Weights of a small mixture-of-experts language model, trained from scratch on English Wikipedia: vocabulary 8192, 32 SwiGLU neurons an expert.
Below are experts of layer 5 (counted from 0) of a mixture-of-experts language model. Rows are named router (the router's row for the expert), down (a neuron's output weights, with its number) and show model dimensions 0-127. Each number is 128 + 24 x the weight over its row's rms, rounded and kept within 0 to 255. Numbers have three digits each.
After each expert's rows: "comes before" lists some tokens at least twice as common just after its tokens as in all text. This comes from a sample of Wikipedia text that the model never trained on. Tokens count by the router's weight.

# expert 21
router:168106138152099107087116071149145148132132167140133152133124096170127157191119133095129177122145141132123136108145113099104164151141114145137164093136119140113131106124121158154156115188120117134138138118137123107121117142090124138104147090172121100119123130117117126072136151147133113072136145160134103157120162156154135140169164132097095095156111109117118132094114082142120143094134
down0:118127127113081121123183154085091098156113091140126111140161100148141122137156146100104126115165108113104128120160146134156113143146130119125100162158101142146114081139130147144110104135119154154115153132140135188089110146096180088161109122119114100092065141147144149150148127079137139147145119159121124121104133125113125070169083148126143135164122139135136156111139145148090129131129
down1:150143154117101147124093107130114125123147091090131177122094123138114142099143122140113134115107103124113119173114130120159084160127165110106150151140131141144137126141173083144136103155129116093125097102113116170154158122106159096128103174153173088126144142146164109129126121130154117167130142091121125120148099108117189131067152095117102118138108166166100083129098126135099147115122
down2:104144131144120116109103131152121105144081115150151165212116099157132150114128128150124063079122148125125127075095117126117118172128140098162114130082134133124129154096101137118137164129108140133123113130142176112093171118161126091138146124138155141089109147150112118110103131124120101084156089106143174164106143123129133120124107136126137113111131115161113115150112094119146174091141
down3:143154104099125143143117130150120163116076132135136143134142129152115076093139106126133124115135086094155118094127154118128143126161147090110125114150069126152137173115132117127108119139140096152131110122089152118161080135119136148116090145108135121146093093126109083105112173116141146142144198121110106120079086105146151122129123149101120117159123163105099154112165088119122107141178
down4:158116137117165135111104115153124128070128133139139159078103139073140137100155130159163126158120157119111093061161094113122118166131143133120152154133132150153153111156108135124103086143172107162075113136101089131132111144146109125104123082116144124129105124169105110116126141098104130115108137154119093139121117122167165144126158142103146153151129138135137080133179168126125121133154
down5:139120116126159109118129155140127156153137097137139130171123095141167132144119123113083154115131138112105137090117122135150124136129129108124123117144124132109098114133145128122164112135137120090123140149111131107138130136105102115089125125143123062140139135180125195125133133134134109112124169139162126132115146149114135111148128160117133145115108135099130087102119114114155111132000
down6:110139121132167140120140151136110132138150113167106106099128133107138127119126092130103133149113082081176162133166107158101129117146093087150128114148145121102099142111160127118158183154117123078147081090128134084137135118133123143152098090158126089124179134134152124143103150144100105163137164137098101145134131131132126142102145105129137110078141144138112155150136096155098108126191
comes before: "\n", "  ", " 0", " 1", " 2", " 3"

# expert 29
router:168111118107106102135166092137143149155128135149124107112162098157103163143138168134145145159140120100102139099109165097120140124115136110142140135111131130139095115128125156156104132171108147122156139134178128149103096100078101151154112100136123113104121100102162128116115110121135095097103144126082110128138134162124151174153111116131093063178150121089082131129119095107120183122128
down0:135123135118158163110126134120120131139092101134140151119129132121147137104114101125097119138130139125124126096153184153118170181123123134077112094148147167158165146129118089161109119135109148151086127130120119127095134108071134170133100113138128128160125113134136061113152119083134114111168116139221142098117161128125131111114136133112128134121106105114121082156149129150164122087119
down1:149113130139161144141126094106121088130126065186118150128124114150154122178158122132145099110134124147096110102126158169117123118124151131158159113119085114116127161127133117114105139124105124135119149164115099172105092141119164151126116143137107142089089096134121120131102151093119167109148088118093121104102117105152185143099129136093161112139083087179110143158148139116123138148151
down2:109170106145138147149135157132161146113104148132122130084115149162147154135119184108129111160119125116135119129117111101147181126136150152091169116102171165122108141163125155099121167136176129158116174174119143115124184104150142111120133122123134128114110121119137107109092086180105153110156130113130125130086141125099152155142139127154132135118121134154116097133132141110127118127037
down3:173148143141123159134098099141151130122097110132126094137075181139134130183140097163159100116127103165118117105139103108150131158110100156152145119105154132147172134115126097134120106112141096150145129110144087109157118124092159143148103124087141154101142104123163132097106131147168123141151114177103122092141081155147134117116134144101080130112124117139160141070093109120117107118103
down4:144118159136141149120132128104159140101153097161098102153172124126162116142115121135178124165134150124104117153126106140138101123191127149134169145099152103122137148105106161130131122152115130120106152124146139141119102146107120145139121105143138147138159144131118125153099139114099185082078128137132144113130143144146160189173173131125153145162159125144189129120169150106151130133065
down5:140070139122100145113128124130149117165139173118142134102147158120115157114135119121138135107118104126182147110146149155113119122157138120126133153158140146122136127132138132113170101098104107119116150132104159138109187137137156150129176118143136082116104130143112061128150162173127135119136116113175083184113092166134129128083141121121129072104131088170107158115126134155132140125169
down6:142134138141141125117127137154121128118161158144106112145110124102165116107124089107137176096099118180133123120128144150151133163095152103121115117119169079159112098168102142179169112134166103161149119078079129109140118178123154104083112118126099137127167149108123141097121140096147144112143143162143142148149094111116164142073129158119149109171151105137127146110123103101139127112136
comes before: "=", "|", "-", "\n\n", " The", "The"

# expert 19
router:168102113132087138141119102113136153163133136141137119145137125163086160132141181138118164171141120068103114102118182092086135130122129112142144115166130127118107136137117173137122131179114175136128148142136137127124107104095096150138116077111134098128133105121132130120105145150155127088107138135104131152122158139124163168147132114119095094175130117062116113135099080133138164111130
down0:166118118174100139087110130117146123125157106142125124138115092123136141092137152104110144124092116134149107147166168084138147115139098154121130119154141149109098092136100115106195133105147122113118162113132136151096103105139127120117108190105076132100127162109119141114130150145124137152127141155059144115172128115118105107087130131094121124106157123096163127107128121122074073126140
down1:114156140145105115112154103113093110112103149141086107111177112127085122094153140178114122144102109139135137137081124170082109122153105099150143122175132113146140099145129129137168156140115137163152098137120102131119159148117155144132112112148170102142102146114134113140130146176123151137073097139130135090118149110154133134128093113104111147148124111118111124115160102156088129140214
down2:127117132112119135149114150112180114138133160097130157121111126121133129148158124163130146158140126113163110088121137084135144146107149127136125125132107156103145163139150178135130133106110166102108145122129154148112085096121153131118142126157126119114113134168103100122150134148087150116115122073178108140117084171109164137108097139124118147160121091073115131200119177153165131089160
down3:115143078120090110112167114130128103133123124111144099090110096144119145135112172133139106136145129102126144133136189096116117089103112113125104118148128143119115117119128120080173173141127110179124138142100121163153171113135083124122113112138132148145091122117110107129108116133125100116125152114145116094114130159169142158123057100114110131116128144109067084165159141094110132142179
down4:113112128135114115158148148120138115138150133139124084117126114074143157135136153141161149148129131142167134087106142136086094086140147124139158130130098099108120155142121148175130101099121116110086108123135145106095107136152134148176124072148127157079113103147107139142109122111112141119093093103176104112141086138074090100119134105127152137169104122127116116190094109112091133122114
down5:150147124119119142155107152102151068172162117107143167113128072147162135097103145136136146092132083170102146124120076103147171118107116126119113111132140092112141093122181121154123119157117111120154138160132128097086129146101154123136144152118084159086121109146128128140097116135118103157114096112148109181110117114118125077130138120126121135157071129131169117115114150144116129117103
down6:118141184148135128128136133144152142098151113114114152135124139098134095147134123164080106081130098108144158164143117108120136141135091153140133147115137106125149135141157129163115071088139141158120153100108118131125140095138118127121110156115082165119124137102146091122144098112134128146141124118114120143140111159066129136108198151129133143143100111138127140122092135132144137092233
comes before: "\n\n", " The", "\n", "  ", " \"", "The"

# expert 17
router:121112145167123117109132102110128134121042071143142116151119101111138131148124140140144115180108144103080123123142162116120131114134153139152124145141137141146095111126098125201105143149106129114151156082112152122098161115102105135124128122150118146101114126162103120122146138139115117083174120107116143128161136134160153175145116128083116137159166156120114151071113115137133133084164
down0:132122094117129098113113074101131127144153110146152133171107121109122144133131112120129136085127144137120122146078091095107131092126138111102078123145140039125147140100116118131141121135133134134126112170144096152099128140137122121132115069138193133106138110137111108156145122162135166137156143134137158164113153094118130120159138123100156125178136169153125112117163070146141098111116
down1:163141165134147127127153107164069117104156104133101147135120112156131148146098105146161128097170111117113132149147124109140113188111150118119102132124141124136125111168178109091134133113159099170093142108150103112104102124133114144131141165131130110155147116178151140165098168103103114099120101145145141177158154158131075177145125150130099132120101148171143123119143133142101099138139
down2:166149097127144111144130143140097118136124136102107156130123178109173122153109110133139105177101128116125126120112134132120160134132158099130140159141118161158116142076146134121152133178138131132123150157152131151151152124170149074144129139134143157159105123135102126075130075121134122139135173133170165103071131113116102142130155104099087153102139125098136090124089105097089090148126
down3:158132079091135123127064100147146129147066135122106112138170100103143130139124164135106105102131118164116146167145107146133154128151147114101161148124143109124180186143113108109140124157124122140136118136114103124138161161119107116110118110205130133097154179161163104112138118102123150152149115157136138152129119158092136105146145142162134128110145144165109126146112124082159125104146
down4:140098131111134124125126098162162111139160122121166119105126150143137160090120139137139166093127111116166122129119090158149115117082187114098101119173105143100133102124128113148117142083144169103143140137129118107113104125103154086141134159131101133146146148107124108148111116157140132097111099140108096121129120099113122114085079157148151128120149105143092149099122153156142141143224
down5:148147126155134104110116173105069091122113110119160153157111071140115150120133094134117134129130131094122126163133141131128147114120116092104138103162139126143096101147120117147148139174122117144138127171109150119104167110114098111061148103143124126139105137101127138161148109101128138167149165173160100088135169162121143125159132145132148129148080171133150137119132140115153097147191
down6:107151114140136108110112116118105158142116065109170091106133122082101125093166155132156128132121121116108114130146119116117108129096126129112146120152156135176126114115123117166071180096160128144155142055130119169174135096108176152132120132090134142131156138138109131178123095163142126079153140123136160128117141127149104118147132133174158135169146124146123126123135119128111094107106
comes before: ":", " |", ";", " =", " by", " /"

# expert 42
router:093110156124127101095174126100144118126122128134136129099132095147094143174135167161166137143161115121116137137122182116131142153171128139165135138142118138106127129131142127167156099142132141119161137112124136091152087116074120118176131080147135120135127124104099144137118116107130112117167113151078132178152149158118120124169164118121061129181155110106146134091091122136152152121148
down2:108146135165115132129110132131112143100126123163107109160135146095105164156132138102090101156119129112083097161103119131124152102105133094108195096163121109146078157092126083146111175126151163102135116137119099110122110171114132149159143162104118139132143105112123085102174104129108131121102130113163122128123144105115088134134177117139130138147148102113160177140122148118165108093142
down3:092118108106139141129167119144159083129090137148134115121137164105164088092131164113172180103132140128111108143104141143097137083107143093109088157161104104137106129105132150081149140162137146136124105103123142154103116138137117095135091096132132158108132151089134102165101130169120082143130101141137160124117103074135108128101102105144130147084160135113101118148128127136155147132175
down4:182143111140139154112107121131133075132105140138115118120115076134156148132120091145140126095125124125128153107146132081090108085122110128137161145107159142089160166145149138100123138174114137162093128106104115124111130132144114134147107094099129123172126157174115154119115134114168125135144105174158085143097148126148113114157122121135136148101114101173180099090176116116117082104127
down5:143157135162112154146096133107112099127085121122165122149116126117139132052117077083152132081130123155160156113120134141093143146100148103118121148126134096143113118095122145097128190150117140129099149134093104110096111106156137096138153130154142124083142152171148110103127152113127121149147159150157094111133099105103110142100179175134156145128161139136130115149144128142163141161117
down6:111102141063103135127125149137144122113141136124161142123151143160119128100154120119184176109144127104103159108116124164108112133109107138143082108122080133106095118113130163121126125175139092118137113122117118132126094121156117145183140143109111087128147121095172103083097131134135142129151150122101154164134149079128160119116106083143161146134162147150162127175142151111094098148162
down7:146112119128141114110118143140087105077097143151125052142122110133105119096129193147125166115123134107141123116118096109155195134147127100106145178171137131109136080162151089110170106133102154106132129125112108085158139113133101167111148106142091124140115117141141147135135135137095139135154128108151094096137132129107148119110144110146124111109189161153131133131175131139135144153132
down8:163104114100102122168136173139143130152157121105083092108093121134113143106087123122184145098130122146138108117116113115074110108126150107082146132148091116107164133106152120101143135124118117123134104153156147097122141115162157091108102123128119150073105133144125135154121168141100072140128136125143111106133133104136142136127072138098147121160117136184137097123163108154139123126192
comes before: " the", " a", " his", " an", " their", " its"

# expert 24
router:153137138135087121129130100124160167118125176149133117136101102141136157146137121109162174149183153135097117139135163110138114109165131080155148119143160114143127117116157144148138111159151122118150144101136133078126106151107135110096101100117148077081098133153154127134109139143127131125137112139112125127095105130147169149131173118106123098162126093099110143084071140181109099094158
down2:124091135128155123117133145089194152133113108107192154106142164136141134158113154137114139129117101117138096167124167127115155121160147136161130120180116146078115123112112176121064154127088102097142089148119130130130106109157139126100122145153140139126135112189111130125140144134113138148062134143123152147112142105122118108072131143160135132177116123114126109124132115134090161136121
down3:160136123069147146118107086135140106111103151144117082091159108102138152143122135152145124146137158119089113079132094132149115133136138126125149165112083098146127137148159123138118112115140132120125101161108058100135123155145146072097142087139147092130138092098148130119156094143168134097082120092130116088113077161143138132139138113151105149158107164132118151128111129114092136120128
down4:090157127139147110161179096126158104153110141104125105148128112113140103174142111113095105191126090112164144173096096122127126115132124113112141105098141109151129122109125138184148127118146145154110110162114135124126148145124124157143140106124105130145133125161089181133135151123088140121097099171092112108101141094127112105158162119150111107140140118150115135143189106100112163152181
down5:117119174168070119117138134116148119113099113160143134092094119104128149120149141109137132145150149128140139133144114102118120125103061123104079096133105137151144119160080133161107151128147060102141101138133163163136140119098113129134098144121147154138106078120107157131150154119085133115131128117097118132094155104129137170145123115135146132074141141096163176133094147144125104103170
down6:106152096144049138156129120134140113133186124115128156094110089094137151151129075150105125135093145110139140124168104135150139110140105119138154148128127145120116154129090116121177144146156143114160145129109147147154157121090122121125105090106133131107131122171154095121130171116145146085152121125120142147139096153154114122152149172136128119121154115136143065079118096155153084148105
down7:144142076109182119141134110152135143160085105116104149145084127138112109130120083149135128135150136088133117121095168096130137178161167094125105105134110140140092118123109152155107124134121104091127152111175144140103161098075147154140131164140096182138107105105150126170117160154123098149116140125117140114122137135160167118125091121140098117087126153121106115154157096122162140110136
down8:123099143116102121135160157120093110080168164112159166105118126093153079113144134095127138124096100124141081106112168117089106132115114125128095120159128117081137086104127154090135142113131101097138141138121130139139106129124135095134122152146101075118110144125149146063135114143139124132053089081094156125167148155161145116126135137142148097152111151100140146124127124133135145114116
comes before: " |", " 0", ")", "–", " 1", " ("

# expert 46
router:175137136122123122103159094137161127141107137170102098105142094150121143163142152117162138129121111122093125105142146112105120123124110110156136147120157139131109138129130145194119124174121127117118166107167132144070092080107118103118135104137136140104136109118159138089110127145121093101125143163085116149121143162097131155157145108115088071158137099111088129115075121096098170119118
down0:133126111152123154146111097136099157140158133129122086114107099126111137094102122113132175155150092146139116102117154141163141123112118178120130099123134143144108170165086087132097179052175129128132117138127156122122106134129118146103111131108085132122122083128082083108152139126146137115142117148133120145153125109114107125084139119132102144154138140114136173097072152103134144086090
down1:171122130147131120089106142150105118124126119168127109081125099124110124132148123092111134166101106159140138102201166116139136121180116144098155116124146101121181126145117145139157144094110101096104087142124115123133134161113109126136127131104091119111143119187110124143109110137109148135145086162175152135114155144133118070108164117100128121109121100125141161122136146106097072092131
down2:131125161138085162076127115151102102123118121152109121149101166139109135094137102132151125144128141184142122091124099139125116143139144105151132123133167082106155096127099133134125107158176128114147139106137104094134129134143119110151146097102133118115147128112141162131120137155116114100139200174114095175147130093102139116145133143097185091086154107070139150104114118090132122132110
down3:110124093128135123127167129119106133144137143131135086127103089117145141143122164144081176156117184154121105138113097126080095115128103090170117125082150131111084136124146096116124125139132127142109115149145098132124121115151121161140130081173114103097123157173117162118148117120159177146083097117069152149129116132085089127119140106144103131130130144118117135120103097140097158168150
down4:100094136147113114154127112194192154164175136124156091157123160137162189136130121123122112133116090127166121083121166135124144106135152142150132118122144100130160158090118160096134153148137159112163136103131157098153114106111129129152120127130142146122123129155124133136061155140154135120143116145122113107138171108168091064127136107138124130112136093125154111140148141162141129107109
down5:128104130103138118119156118124081180101133123126112076116132118097128122071127121147147133102094128116116147117110132181135124156141152122132109118096128109101141128153137114131141161121144139102148143082133126153137113108132137144141096156135113112141126130154109110189144147116149145132098119166092139115130125112173125085100185118128187099117120117180168104137112073174132120164167
down6:136131103156145126139138105121129112149082111179127122154128131072153110108100188102104148102106116113129167141101113113100110129144141128131149125137143132118169144122148114152161124089104150134114114083126082138173144139120151150147096131145097150118112150128158125125108141115151092149157110132140113129087136142117117133085095097083118136113156079149139123135163075133178149184113
comes before: "|", "-", "=", "  ", "The", "\n\n"

# expert 20
router:193118128134132122092162057118144140126125154142148121116123144140082123142130148134146177138146137112091152079124152140120123137149086106154140103128133105128124115122160146177100113176135157126135124106119096124110085134096123116129099093098106091092119116109146086138128138128139131112198136140099132138098165133122136140125201134105147102121141118117142137129104137158143146107171
down2:114102161118145089144116135097143133127131144134115136145160174124117162152134119093131118139147100125136114105111105136145142148113104073144141144117118133138101132119118097133161120102116109121154148142114102189087106124144176134128116121093085140179173172116176116108120116137120109118144136131139144122142150097148114103165155116167100123158133159149155191155145112175139153168081
down3:080138141160110133117118110133138142126129144147103136093204140100124137136128112146107135124138149143136139105082092136108138105159143133118143124165094142119175113132085114135116100090140192163120130120128115134105110153144125115129132099111114118072136091104142132120091127103082110121088126147095125128108114119158117146139134143041137127105123114161103124119130089095127145115070
down4:113185108124125147137154096148147129111117170102107182116157153149130121143097115122105160071121147108115105081119151121102121135118143107135126123186090139129139131141106135117072157102121133147124154108130134136138174141113144119145193181117113208135160127122142119096104111149105126143142145133144155142157136125098114110128123110135132086142116097157114141167151163123136105121144
down5:122098153160133119158156142093111140106145105126127110132170135142079144135163109166100087125156151092102078132100096123093122144125121119150137157136124115139130144130135095163109120129120104126141141130116134140124147157112156112139107102118126113194138133124087107140116109160183180114118131143130161103148161148110090142138151122139090097138117139169170203144118099146119139154097
down6:114105093164158156137095142128106144115085161105103145127121127103118101110168154128121146078110134155100119160095116131149109127123162100121157158120120135110165104131121123160100123102140125115155167111113129074123124145138085144121121135165108157097097116097135156118140080107150129137161133109132139168141167129111158138112148159141123114126128111144160107161139158095171184129062
down7:188126119098112142093126095137162144128069164089123114095130131080111130084116121116118101101098130151128163151145134108132159118099137123107140122120143120131140159140092094122084128136126156141113100115117120113122134089177088136131158170143105149119120154151170103165150101077128149123129121140118138178118113148150125142127178101095144114135129128117080123159159157117127100121168
down8:111131151090098112121142106138170129187107126114121137127131136139177132118131096154143120147131114138118158101151100118125125111121139116153109127134105147145097155122104116164159141120127166105123127095121145137128202140126142148151109124157181165191117125123134076126103126095107148129118145113125146169138178106189151135168087138107152113180136138135115132159132093106108116153151
comes before: " |", "–", ",", ".", ")", ";"

# expert 9
router:133103150128112094112166101104149137113114123132118144088123113153070141179111149122131149161123095137117137128103163133128132136137101104132153116120139112119139102126140201152147093141102151111150158158157102153150106150109145127128111104188114136146129132118096142130139125118151068105174105157066145164119128138148152132180164122119075118153118107116129135107095138118159146109142
down19:104102134134101099129075108112105132148152117139102119158157164100153131117117134153091161126160135120119126094135159159168122134111166128147158108170104134127101126096093087131130124123133132078148109147132137150126124113112094130148125099118099102109129113133115137187088119163159185140096132106137143153140153152108167125090141091136134115130144129089091136110105096154096083094164
down20:143125143115157157132135101092111106174157130112088159133105115169109105131118115117150108135074122133149120089087157154142113146122153153142140138158090174151132145187119137083126133144117154129113143136103143139093151119173109131142139123083102124179088128149134138120161137129169123143136139099133111132161151146115066150101161140097132121066122155137110147139124128141127100166138
down21:156124193127167081112141136118118134123106105154079156127098099112160122116118143112091156128133152104128145102106120138110121171147111116157136089103106149098131096204096134109100149124141132133114118181136151106131108118123141115097116142115096132130111150128144150144125128139136173102146140189087124139174131124136134140134092106137166120169165117088122117126176117125094108140122
down22:117155151136082165126130126099151118116116122105121133165121127157151151127129101123144129096134150147119121125157157159129152146150085117144112122071154134134154147137144063108170176139066136132070146121143131133098135144095120110125134099141141120142106141148126088165162136144130105150182140105164158121139157092098115103117122144103100126138110098096091142106118093143102091150100
down23:123097119142088113089097132161130129127153167113126160064104167135127166126161142163126119144097167142124140125148109113129156175134111134107168119128191116140113126114179113105150097122095115130102133138152153126117169142121142129148163137117115119085102147112109124105143176133122116115086128155128122142104125108099125164151170113128110142134095113148133171162157110098188138142146
down24:121105137119108146177186134150074117145140137089124119077132111095141103126076131121107144141101118114139108140139159154139112128148142122198165113117085142130103150168165103134157139132105104151124168163157136123110157102121096107113103126100094137117119120108114153084131138109127167145130139146104086114095117122107127152102153114167128146114121103091123166136159096123093121117105
down25:123112104101155190182125123090137140131147162101129107144090103094145173145098148119153079082136149129121117108162126149114109168135123128154131155141125120152128085104184123122162129112117202115144131112173126156108131086109121145121152106111151108137103142135146135120138146112134082115139140114147100115130137148152123118134138085145108081120147111156096096112136120134122133115076
comes before: " the", " a", " his", " he", " it", " an"

# expert 41
router:148136143131157090110134087136120170163090100165143142143117094151140149160131146138139122143138171090069122103155155084081134072142119137133130122142154129119097089148103129194100114175109131117115162092137116130075145154119136143154146129156117150127129123142132118095138137124108122106155111116128140142125127106158171141163100118089109105176113121113110151085123122132126126124159
down2:091137129111124188136135108157115134145159108129184116115177148130144128158092144131111128076123104079111130119111090180125120099136159123137119162132142132121164133137146167119143118151133156132181077123077154139114162113109100137114162138147130131131118143123135105132142140125149137151135186127122074143133122099117094129138179129115122166100149119123154132120143091114107084139168
down3:157128123171110141091111123116137126135092125122148135116154129112133103123085121163154129132109135130149125105099123151132172105114141147151129150106135135122086157133112134135080143104114137093078093126111165127125133122091178105163137151106148109170093091127114084107150136131171148109116112087111120112158132113203164169134130119095092135164093145159137136152152118126128153114083
down4:099109154139131131139120120132144122124122116127090145173171129113096084161108134179107124162110097169140093117139158155143116168130121089142164171104111119095124117096076128119129116130150082093096131114129154113182099134166102148112114123111125114154107117135164182147121083133126132154092123126142133172130131126135141117143108128106103146098147107143103116079141101102086102124135
down5:098161132149127141136171132142121161121154111131145091140110148161112153094147184177095128066121091106120134149091101118139161118125127107145110103098081081091120111123149130131117066118099110126151111134132116168133117114145120139168159111130124103148142150110155128099134116149112141105109141158129123111193158152099116133171172161136119120136133156134126151165135103108132148119148
down6:118131130090133138145118110119135144095162087092159111111143101121110164125165126163131139171109158113122084171159114099114120072155107109156112127133159136155100107119062088137142108157139146136142107137157147123145090102131097111112127076148131097124152139160094141138115133134106152099128112113109124108142111116106122152093124177163133120104126150120119182134179119167126133095112
down7:132103121162118146116134120114126113110130140135126113133102124084107158153120115168144107162090105138100133103153140151102121145157132097147104105132156129132116141116105124146146150104132110113142094101161092129122155141137140062166152106162127123187101138150161088172142162113143086111113155109157092105116127138132129141066148154103110154096142107154102125113136133145099176075160
down8:130111117111083132129113144090147111149152127149096144095138165123061120150123141159115168118126101130142126128115111129183087109183109138124116143093132076159111092100139093095138117096137120172151142136109141095136113047132145147149113104117128135141133117148131106113138103123121094103100126143095119125097103124137146146114135107076171109129143084133134122127148148115120089106165
comes before: "|", "=", "\n", "-", ":", "  "

# expert 48
router:163117149143118101097135082110122154119095091143140099137141141131110139149133141154176123152134150109095105109178170112102152130123142117128112131136159129141105080106132118198095126143089123081158141084114136111096152117107113136107139124142120134117117098148128111101161119115090072089160121138098119127140147153133141175152118138090112108153128148117112148067139089108131133111156
down2:118127132119133131147120125070100134123109124125142143155129151153156056137155077099164139109101161170136114175154121163136139114140143072074132159163123115147100154085158100134187102146126134112120117100124129151155154162140131102099161129141142145127147135143144158110130086146147159096123131132139121101161147144125127115128143165081138135142151147089105113147139084128126127131133
down3:048074133113146100122136121145105159131178130106115140118131209125104080139143135147171149145110118152104147125133108131116076136107118138107122128100148070145148110127137143163109137127155114105138146148132150137115110120121110148163135155129143129131083156139152140138113119120103112117137118126090119149129140149150097108134142154119173125171154096094134123124095105154158122107071
down4:132166155139127117139136179156163145138135107151119129143085112140131132124110114094098125103136114108151140107128123146101145096180116114136129106157143127131139131109186114108185153124155127125105133147157142100140113133140100154114094159120139154194117116116111089120183154107146098131131108093165147131115189132122119130120108145118091120114118120165093166174183143159115153136126
down5:139120152087136157118128127122113135155127126123087131148141171130139153133132162115110184096131103109129096113140088141091084118146136147175101175139084147189060111120128127080094136139140127135115127158121122154128176136141114102121130170144114111112120146130113139154125088120164147111170161102139136123126147131098128187103139110105111134144157100106115112095109137159104125110138
down6:138127125168142151123098125132127123127125142130128137080133111120154136128150156124146121167158072098089145090131155107144131111114122164105140132175181136108126138140136161099071125117149133142151104124124162143146131074102151152112159139129126149114142127139134148109148169132132101131111105170138112113171089089186086101135111121089095104106118140082132107140128159154088127120174
down7:112144152117120163089130140120149120099098090174150135108129089113152099112138142122133183107114105085129169169111178155149125109117096139167116169114121154113115145152155134130138101068148127096140163112117103143127100132154148138111126143126130071105127133087162154161092148133120147109129123114110158113112113153090131117092097138120152117134097137136107125112100131112096141118065
down8:132118100157152140120118136100118162091154130128124129082144122160137119184146134088140149142160115121121159125126143105107162163136122090123168102132166162145101127135171114106104120079097139093133132167105112138135080152144119123127139125159129161133104123091127134127114130127139142127151125086096106086162108109143138148167142118105099123102125171054122133119154156104120181119163
comes before: "-", "|", ":", "\n", "–", "  "

# expert 55
router:169122155130108149126142098088176165171141141147151108148134125124129140116117155135138139162126118118133107136147145115107115119137139138142129125126127143098110112133133161111134129191103147133152171150122098127127119111092101155180107072120122088119082111111111129110111164130122123114181154174122158164163172181107141169153111106119135099175133131069112144124147127112143134119151
down0:112102148146138115089149169141113118135111167141130186112164104146104158140147143140159142136153127119130165110128094138153106121127085160157151151142124118146152166141168123126130112137120126200181117089117145117130122097118157189171101151126137135109128096086125111114100147126130113149107096134140139111111122138158152131145144113107103151111142134151120162108105092145107133067171
down1:151128147123100131151139103143171140124180121103143106142127130135165141120149109132153141141144143131105126104118145144150091168108138138171082138102078125119122110117190205130115127136087087146098137133115150127170099109157137115128155091131142115147118127129100126159100153177091141143107151155193114165137133157147134145118110136113157143146163087116107105142109127142132120143109
down2:162143107073118119094110173108110118106086160150097126168155129113085151097102097143105155106134145140134150126166144129137134122144129136098155126141143167170060149108118085138116155101151124126115109119170117149150108170088139130087163142131163150117105118107132081092135134130164095149172128124117153127135140138142143139131118119106140158125131126130142117136104128131154068124168
down3:098153123131130161122122130160126140099120150123150146164127148090169152154144157144129111147111128104122133152142108102137136119091182116130126159154119167103130154136117123150147099126132138127157134161122148115128120158107140120134143109066095141154172116102113145123068135132132106146131098125152114147171186108120130127092076118039151146117094134113166139109149139129140127079116
down4:081130135125109149103144116131150149087127154150124120172108093135149116105102142106117149134139125130123118173100149148131106130095147131151072135152104117135125129152174148088125098129157138139138131101109092131154129101145173117111126102114133096111104145153084148123132127125106100084117161118121099120153100160154123124109126158093134090141130109173122115156047110155166139150182
down5:114051140142125117153169124137136131177120151132112112128197097112122097127115121148111151163094136141145134134140146094127078128128166150169114077138107128103096118130127143093096131124140155120163134137116106172147128125107143127168124113094148159146128125137113124135106153110109179145089118178120110137203125128127111119122137144080142124129072144129138142113151119118130130139101
down6:143151129057161114145105150106127096159118112127097174140100137159131142112147118153110107081114120123145124138163112142138169189142154119099127133121111143156140117114145106101125181119128149119117107151158102142121128113133159150078147133153079115124140135106115063099104116105131124132175106114149126117118142143154090134142119102153109138185157128137078169161139142126128136117110
comes before: "\n\n", " The", "\n", "=", " and", " He"

# expert 13
router:122119154143131104089156100131122128127071096141143130151139111139129138159115143130153129125147160109088120147154138072109150095169118158153117125175126131149094057115145113173134132166112121088150125094122122095096159121098137129131134127160133100104100139106144122104143124143112087093151119141138116120125184142127147164171133134079086123149120118143125138075113116119139123087158
down2:125108123134131136119119129104147203170126130157109128154113149120108119157104147165117143132132155155131141123137109183102121111123118151138159151118097105136113129167090129150155097138101107169131117121097091151145081129093140187124144152085195158103114112157117092089131143116082162100141136164114126124105123139143139135112129127134151124121119109145106153123126147093139105118065
down3:140154171156098180117090140114144104196121101099124161110119169180101106157111067145145114127134116102121129165185141132097187156158128119125120107178156137147139131141120150107116153151135131131167103124137131138147108144128116109111096148134095149122108096103133134124125128111108165185096106111128124098140113127138180133163130150121137151165137130137138159113134128148117128128133
down4:165141120155126158110113129155130091120116158109113109139136147176129127130137153089123117135123138128151101139093105112147152146042115099128128131125109122114087127115145140118147129145142112133122135139139108096160133099141092130089155124114157126166166071083132168107134114118140072153150188100128130134139168112099130076108142133133120124146153182098120111130097117135156086108134
down5:113157143114118158189104142126122086138175143121124126096106129153164118125115142125123112186149096116146157120104139092159131125096099125142105101116110108156101146155099149160132168136136138144143147135150130123140179131100090151141121120124125102147145118085175132154101107150117128110113148138153151142113072129121104131139131161188102131157153127101127093098147130173127091133183
down6:098105128084158124089109148170138132151159141101131173095109064100111110118131095148121115141147122125141080112170119110161093123102122186119113107135149131116139120133086168101142131175109143121086098138127085140120099108124139125116098147101113123127154102148134124108136072154163137113136143130113105145142080080115118108109147129091114093124134128121144129123133144104089148098102
down7:126108147141146113140136133127171143134120154134120065180149147131153136131072147145152121143086112112129126166107152135111118127159131134136068150130134160129148102098145134107120109161119136156124121153122091180126135091093097130103093147114120082145069144153123126117134101149087083172088096134127140114161101132096143105152102089118114169113140117112116130157135114103140133158122
down8:128135136101096079117090138127131149143100130113140117161117160145125117124117088148103099113078142137082131094160079117136152183112143093138149127076141103146147157108132141081123112133144148124117127123096132101114116152164150069090184116136106088094115140132154161135099125131126140116187124126119122134133129143110111160149143136101127132155142109128099084142094156089140146117148
comes before: ":", "  ", "\n", "|", " 0", " 1"